config.toml
n_experts = 96
moe_layers = [1, 2, 3, 4, 5, 6, 7, 8, 9, 10, 11, 12]
routed_scale = 1.0
init_std_router = 0.011
norm = "rmsnorm"
norm_eps = 1e-06
optimizer = "adamw"
lr = 0.00169
beta1 = 0.9
beta2 = 0.99
seq_len = 1536
steps = 4828
Below are experts of layer 8 (counted from 0) of a mixture-of-experts language model. Rows are named router (the router's row for the expert), gate (a neuron's input weights, with its number), up (a neuron's input weights, with its number), down (a neuron's output weights, with its number) and show model dimensions 0-223. Each number is 128 + 24 x the weight over its row's rms, rounded and kept within 0 to 255. Numbers have three digits each.
Before each expert's rows: a language model's description of what the expert responds to; "comes before" lists some tokens at least twice as common just after its tokens as in all text. This comes from a sample of Wikipedia text that the model never trained on. Tokens count by the router's weight.

# expert 19
What it handles: Empty table cells after a pipe in election results tables ("| Party | |"), opening quotation marks, and word-initial pieces like d, s.
comes before: " |", "ident", "augh", "enc", "ide", "emb"
router:103093126160140129141149132112158117137139156137147101118103135168139103102173082123122151094160132151097162186125144094116106142131165115134128167166167118174160139122137128098131155067098119149136134096142138134128147177133130113156091131163121096097136068108109161132128157138133117159126112132135117121119148132134130146155143089146181134101111107158156109092103110161165176132126132104144082147165158141114154111091091121128129119094131125120172112126104127122124133151104095071162128161144128137126152148095144150104129084158161149102169121127118117103119154121125156140091089156135106114126088151099123097110137091129118146113141169108142159141126143131154091139109
gate0:103102116145177138156115162109164134161110153128137119122144112107097109100126143145117124133148119128152146136125107159105109122150189176110128126164110123129155121125160119143147096137153138112185152128105125119123146169152151145114209115095156109157135090127130121156131150106148142116082123110119126125126140184079105120109122113145115151127129104153086113130101120088128154164157133150117101148118128123131120145123094097138122149175111113165145134123154163149099162128171079101133100163144127100119129105133138137106119129127092116144102092134144118147054099103152149129112179162162128092122129106161163074128121135112136094113127088177127140115154104095113154120124
up0:157164144090089071102098130155122141099106095128173136113184074152132131103116100165122116083162116098146090121134148110129134175126112103115112126056122084135099111117125123130108116105147152110122088135164120170111087086096125140165101093124084138089128133134127114147136141152104112106120179176139088127146105111130142082178105161115148090136146112125176102130141161125166131136138128094133121131107132126113146121126150158147149160091124127097129104138136094129127118149132143165151140125146112095125138135139132139135129120126125135133133150141106143098166127092085124117118148146129109166150126129153124125109107097142134201153104149088144113158116134122135085145146
down0:103094108126112149111152134149130153129141106119107125136116143097089121145094093164116151110145140139127128126119103126154129092123165089117163124113113130153123123115128136133109107170111181153087136157123155152141092114191146138113128162096157081146165156124152106105109120129131132131068113167116096134086128148127135146100120144157122121129135098155128124144151145144095155105142138135125137095160121111076145129116145161135096092163157120164171112120110126119094136154091107113143109136113156154101142137192109162114142116127108121145131089106133163095150127126110164144166142123095135142125170098190100186092130153123121129162104098131105164129115142116061165131113
gate1:142128112108129146132108129107138121078131131136153120158135135139113132085127139134138083135157134136158130160081110141084151112133159145102109119108122135150103118130171143129128110101166097162118093133054122156148134116160137182110108185121163096152126135128140136108102149127126115142110109153163128176112150170125109133139109136159137116146106107088116145104131096220123136082116147116164094139131133121158167123135130126154100111128178123171170162068124138092153156133107113110129157097169094148141128108140143132146119130118141160125153136113168127156158113111141103125138125154107124096164171123132165121127133128124106107127135077115120067126104114127162129098141
up1:149156148094123120096093125148124131172161135131120144114123094132130079145134122113120113188132143130159131133130071106141113109133158107150105163115142114137106154121161110161135100098132105135178165157109113109086093111128173139146156086098182116148139089149120123131103103108132156095119132125139145158107144115126155130145135113148105133149151130135116132111141091147138098162129129159125133087171090051088136132065136130090155129187141181137105137088114153169107133109132156135145126116145134129174144138083131109109161152134101111102120161097122115117113108120136136147109144126133117111162111120132123109115130134132120138124114119160127075071078093115101145112143
down1:094148146149203102095120115141129142045126121153168194116139130139155131126112096130125121136094176151124047110111159132115153121113147102102126156138173141156182114131116157122119169151082107123144125125133085141146113121140101112126119142098132162139116150141108166107135128115168123130099120155125097149107087129140165098102154119153109147152114117137104121149151093124112113133170142127145112115115116115144156140122094124080162150158155130133148138117108072122141128148113132079121093158110134149134128137154112138172083147110126146124073153143119110112148112128152099141109149094106124124134149154157107092135136088148090109121123151128143122116108111113106124148163

# expert 21
What it handles: Opening parentheses, quotes and dashes mid-sentence, and first letters of names after commas or verbs, plus paragraph-ending line breaks, such as (according, B(anri).
comes before: "\n", "The", "the", "W", "J", "L"
router:109106148118174080095126113152136088158176144104110072130116157167174153139155103116125132144195136143093137140081130138145114109102138149106168120140134100145155136107123138131126134129095139152150130132151151092130129137132097127146115115143139103119130095132099153161142157143130151146072083113120118163143123145132103135136118148175182156136128101175138129131168104157107140097138115097131101128135140150139150140116136139091184110104192104120138095176148112110146091155149093132143112141112152143123175102139115142135127088113108107150151067082118131106154146133152166137098117102120106092152105153108123118123134110119099163114173139144128123129115141087145120128117
gate0:099104114136183148155122142112150135164107173112131130138151102083093114082129167166096127147153126118159125139131100163107125114137168194120133130139120104140132132114148137141140077141149121100187162116137145121108141172161158135103211123091140111131133066133127097128103135108140143130086122118111134140104155178083105125107133127120148145138142111142115115126127127084117161170147142145106107149120109142104092121093107099161112140167122124177132137142159142155120153111175101113139109145160138104121123110126148112112104134111105120125115116133130113143093109112155155129113187157140128098135131100153164083122103136124153113117137101154128133086139101096100166100108
up0:178161144100101075107080130155140152100092083136159145099172115145119102135111097151112119079155127103136072132129164126118124193114106104122107133089117109114090121133125121119119147126163159122133076144167113141129090092087118134150097107130099139112114147119142108154147144137119101098124177146142089121137113108128143079168107169114126093113135125132176096138125129128151112146126110112133106110083135103156151140146150154140147195108102139075127107126118098113118119162126137154170132143127104085126133131158108137127119125124132131158096131130113149117153120093093125127101150139137127166157134120143104129121120098147127186154111148096162134169121129118133090145164
down0:096100083135137167099131143159116124143142111115150117138096138102077142138110112153111131100133149114118140138118091118164165112131145127116153142095121120152131115112130143149116101182110167143124145142115141146146089127165151130119106183094172116156150162114150104118090119161114104143080124167103110131103111156122193135130117160151108111145151075175132142131116140122123179106125155149122137116145127120083154149113112149140123116155111116164157109118103122120113144146116102123128127115132170161061116148173112166108116124123135108118133099117115143102142094116110135122158130138085136144134198084156110185093141130136112149175132088128087162132126145126077131124116
gate1:174114109136114151172118111103130131072113111149157109126139131113128115083156154132154108144156132146156116143083112115098153112130141139102119127109129165148094129115164157109129101105143103149098102140065114145161136121145127171106119176150145098126125149143139132095115135138137151150115129160160082154124152140120128151138104120154116137109100111092104134137115109202125132068127157115151088140121143147145181155115133141156080116118141137157180161096141124105155138137130122095136155104168116146113121100148144132150100131125125165132147136114130139138158116108136091148122131126123103083148173103120179120120127138122089133129152072108117049108098094109163144122145
up1:144143148088119128091108143170115135141157135131132142120114098108141076164147152116116148171124120127164136145130087094138119136146138130149116154118124103138108159147167127174148116108123102118146144148132083105079099135133164145141183089094154124153148073145087116112106116127143141098098131152140146140126130123137120122147157121141096112130143145136098129104131121134145099162096122176132139099190077065118123138063128098125150111180148180135091107091114165160115145134113151127156127100131137111181176109083125095101173151133124125097124164096133109148112104135127130118111157136136131117172122102116110114114118150142151119137124108152107099104102090112132130105137
down1:112146172162170093122151125116136109052102119175131148137119099126188129097078100111124143151129167169153062083115160121114128138096133114114114146146170145143165091131143145146132147112126122119166122140132117117118103126136087154128096123139132176094158140148114132103163101108145139117094140156141109136133125110149128090117149100164086133118124156125084129132159110115099126150172127136123138131112129130163140141132110148099155106120162113103161115104139082126157139130099108129105086176081096162149118128125146129201102117118117155138086143109146121093139123108128114116125162101131114135133140142187150114094119107136099147110104138116163129146126141123117104103101

# expert 36
What it handles: Periods ending sentences before a new sentence and pipe separators after scores or venue locations in sports results tables.
comes before: "\n", " The", " He", " In", " It", " "
router:100120122124163146087125101144110058101136126106118076107117163149185169150168147096127136140142077177102134150075127165125088114118112149114178078108098141138179163112148140139094155119082143146119136124131127091149142128143093123149103146123158105129131167108097140129124156113124140133082129083159110108159124160121103092112118102165172135109123153113123116132128158133116125099130142146114088150132106155139119115116142105136146118102153150128147067148122144124168138135149062115099120140128147151122155102125114145169153116121128111103122088098145157143132118148149160123114097133112143109167148117173148133125135130165119139114133142148160130128114166120166125130159
gate0:102112103123192142127134150108147138171115162104129111131146099091097109089118167162110115124158109125153125129130114162120116117121159185118126120129115095147148124121136143128159079134159132102187121131129146119125133169171162143104195135090155115135154089145133121156124144103142141123068110115125138139129141178092108122116130110120121154120122116171106112132121124103121137159148132154111102163121122128141112136098100096153102132163125101169146125111157152150105133132177087097153110153157158133124124111128147117097115116096089132121114099136151142143091114081148164117127177167150118100125141130175157065127107129124158125113134093156118115092140100078107155116124
up0:181154149112101080114088151177139138085101092116160137120171105151126123140116099141126107099164119109141076128129167138102145168133117114110124137074103087110091110103117111132103130118151166113122091141152115149111100090089123143158106096127086136114122140116121108122155150143104135088119176164139082119131099101130144069163113172129131091130140112115174118132141156126134122159147123100136110099101122105124141119162162137132166186098101151100127102142131102115140145144128129169144121130132098089129145125151144118144133128132152126165112149125103147119143108088096124125107147148132133161164112107150114128118123094124119202150116133105167127172128144119143084134146
down0:117089098143138155081164132157138099149116114123135122126118124114099148105117072145114134086129151112126109146118088121165134103146158121114161128102121124127126100127129121127117094174114142146117147139118139138110113109146139150137109176095156112159138159113142109109101132153118131165085132189140098126106120130116173121109112162154115121129140105155128131113129167104096157116122162143111116116159146118081161143106123164140131090172145123165192098126124119134122174144091082129145118131111154153089128146157106153104156146129130117134150104120151159107153117099105147128155141141083119145123169100188090194124139150132133131160142093124103147142125156102050117109099
gate1:167133125134121174155120132087142130066115137139140107131132126134128125096157173124140116135161127175151126162079114111102142112157141143105133115124115145169113152104169168134118121092121108162123097136083113146164147130151123152104104180132141075144120167131130154099143150120122146155093099126170099156133151141133108125123106118155133135132097128117135117128110105188117119096120137144168090132128143139150155145122127107143094087110146137165196156097128126112161128122115111094129159105141109161131146085128148152181122123120128190129135123130144134139154136141108095135133115145097123099162168127152170120111138119102098100131128066102132063107094132141164134112150
up1:132155146077149115096110133175107135151171117108135140103110098113157079151148123113130122181126112121167123138126083100154112125135154127154113136120123109111107145139148117149145094107124125118145133180114076117085094130128163153128168103108171134163153111158095137108129106107132138092095134154149153128124111112128108115147143114123084113124138128138084130113117093148151099145122119182130131100181106064111153144069133106121142145166142184129093108111102160166117130160138156143168139095145140128182149129096133106106153143112112102106102146101116120148122086134124126114104150114130119116185102097117099106110122146138136134128120119158121089097093076124132136130151
down1:079173135129176087111145090106106130059128127157169168127127131140175154092144099113138122140120139158141080077127149130098109113086136117121134109128141123164171085117105161122111175138107119131174147149142133104115115113143122154123120120118140150113160138140116156101160116117147132126088150134134117128135132099161159101128164077157100157126111134096107136143169103104110093148178142120140110120098142142175132128143106138118140119123161111116143138108159067104162100130110127112108086144099119168125076155111141115187104110123116157130070137145139127086130147122146087125120150115120092149135133137172176129118111111149121116111128132131144122127113157108114107147142

# expert 51
What it handles: Line breaks and == markers around wiki section headings like ==History== and ==Career==, plus blank lines between list blocks.
comes before: "\n", "==", "The", "|", "-", "==="
router:158133118169156123104059169143127099115177116099120093101117151132143173133159080114098082140171096145158114151086184118119102091094133132104162111145135118154158165099111150156117167136079136163130160098119145133156095146129109119162109135162122113132152161132121120137154151127148155139103120116119134163123123145105138167089099135174173127136136099097129116134141120151107110097118135097157128152119107154120143119120152120109165111110159122101104073145124110130115140129134123162106143103107123158098142098157091152104123123085111147129138116089132115143157141168154150132094108110120112108141135137097155148093096129120095155151136139086134142124142108103168097153148
gate1:166127121112120167146094131097140140084113114140155117148143119127127142085131162135138108146147124144161084127090101110104150115134122136107110123120143139167090132117158162125159114130167083159112114124070140148148146137137138156100097179155146095169135152127137116105119149135136143140113109143167101163128181143128124139142126131168113131131085100098117132117126109176123139086090160123129098148114144146162179132109118134154088112149158132133192179074142142110139151134105122109125151119158102143113111097142153137157133134114145173123147131132139125121155116111176115121139124143112125094132181116114173120127137133150109116130131068080106074108106095117177142094143
up1:134129141067114123110118132155120125130171134121134152113103091103166065143170120135144133180136128112180123153135091120163134134126156129159121170106118107125126136139144142154139104086118122109156137141104085106090087118126162155135163086100166127142151085156105140116123086121128129095094138150130132117113116138146114121165132103136087111130146139135092124106150108141166106143124126166142117091174075078117140135070141111111137129152147191133078105105117165137116116122131145124154134100115136131173165118087110096111157134130112119121116158089102133136125121119124135133108177125145119140178108093104096106105141143138148130129139127168112082118102075112127140132144
down1:056132154148182078122145115097122161069140132149147131122115104155141170089097099117131141150118177167110075140112160123126147160112137131140112139152161145128180104144138144128139168103113115112140116137134066126140118138149106193109126135120126151101136152113109141104145098115145098141105135148127129153122139097180120108126190097155073122141097122098109137156184093120122145111146114156161138155120125116135113149131099146126141118135168110114158127094155088090123127135138121097114093134073115133122116144120146123173115106118115120107084158134136123103153147124146094103129126099111136149175143141171140114096103114143140102121112132127170123133141147103113114120103
gate2:126156135150172112103088129114130163119130130097126140109140150081137164117123134158083131119121170119174091147123114150138103115099127127094148141120106127106147133124137121118105127159111131147103094140121128156119108102091106118097138165158141149146106104085161115122124108078081095124136158142172150165115128112094144114143105129088137105136123102150144086144147123126117121147158126144103094128146111104159145121130121091164110131105124145073164140155155124153149145135122113168111113113153146144093141132155128107164068098091073144135110162145170117166147138102100063104124134154124073092112118110130143140129139138125154116109076098105098165123151108116125097179106
up2:129095125109124133125109143155119123162126144118060098127147121141133090132122118167179149072123096139157140128139108104116140122132100143115131160141113146134143145106148101133148091146140145120149121092093100137081068126115133190173105144135121109140151116118135124142120119132150082138108123119152098090118165105137112137134137137144119117137110175127139149119166167143197100103140083101146139163130138111084082165079103145102149105171170171144138103136156113134127107128138139171129134144149120192134081118139168131115119146137119131164117118119105107145161106153153122130149129109115165122120134165126145139129156147125121141131120098149083161071117137082127161126135
down2:110092092153140160111148130157109118103111156178108161115128115129117141147124128138112102110130129131171097142174117126094133139114136166084128164146126128117136110090144161150118115097124091170142079143138148136106119101116105151144133136123121155155107136098087111137149108122153121132074128131137087125098100123135156117114130162132115130160129101152111114175135142152132137134149126155124123187095144138132123109139148152182153166110094138130164104143145137096135128169147097119136113060110110115134118151119097083151136128125117129153125130140160111103175129116132087136113121125085104110142139161137145144116122084133159119074106141127189172133166153084151093125055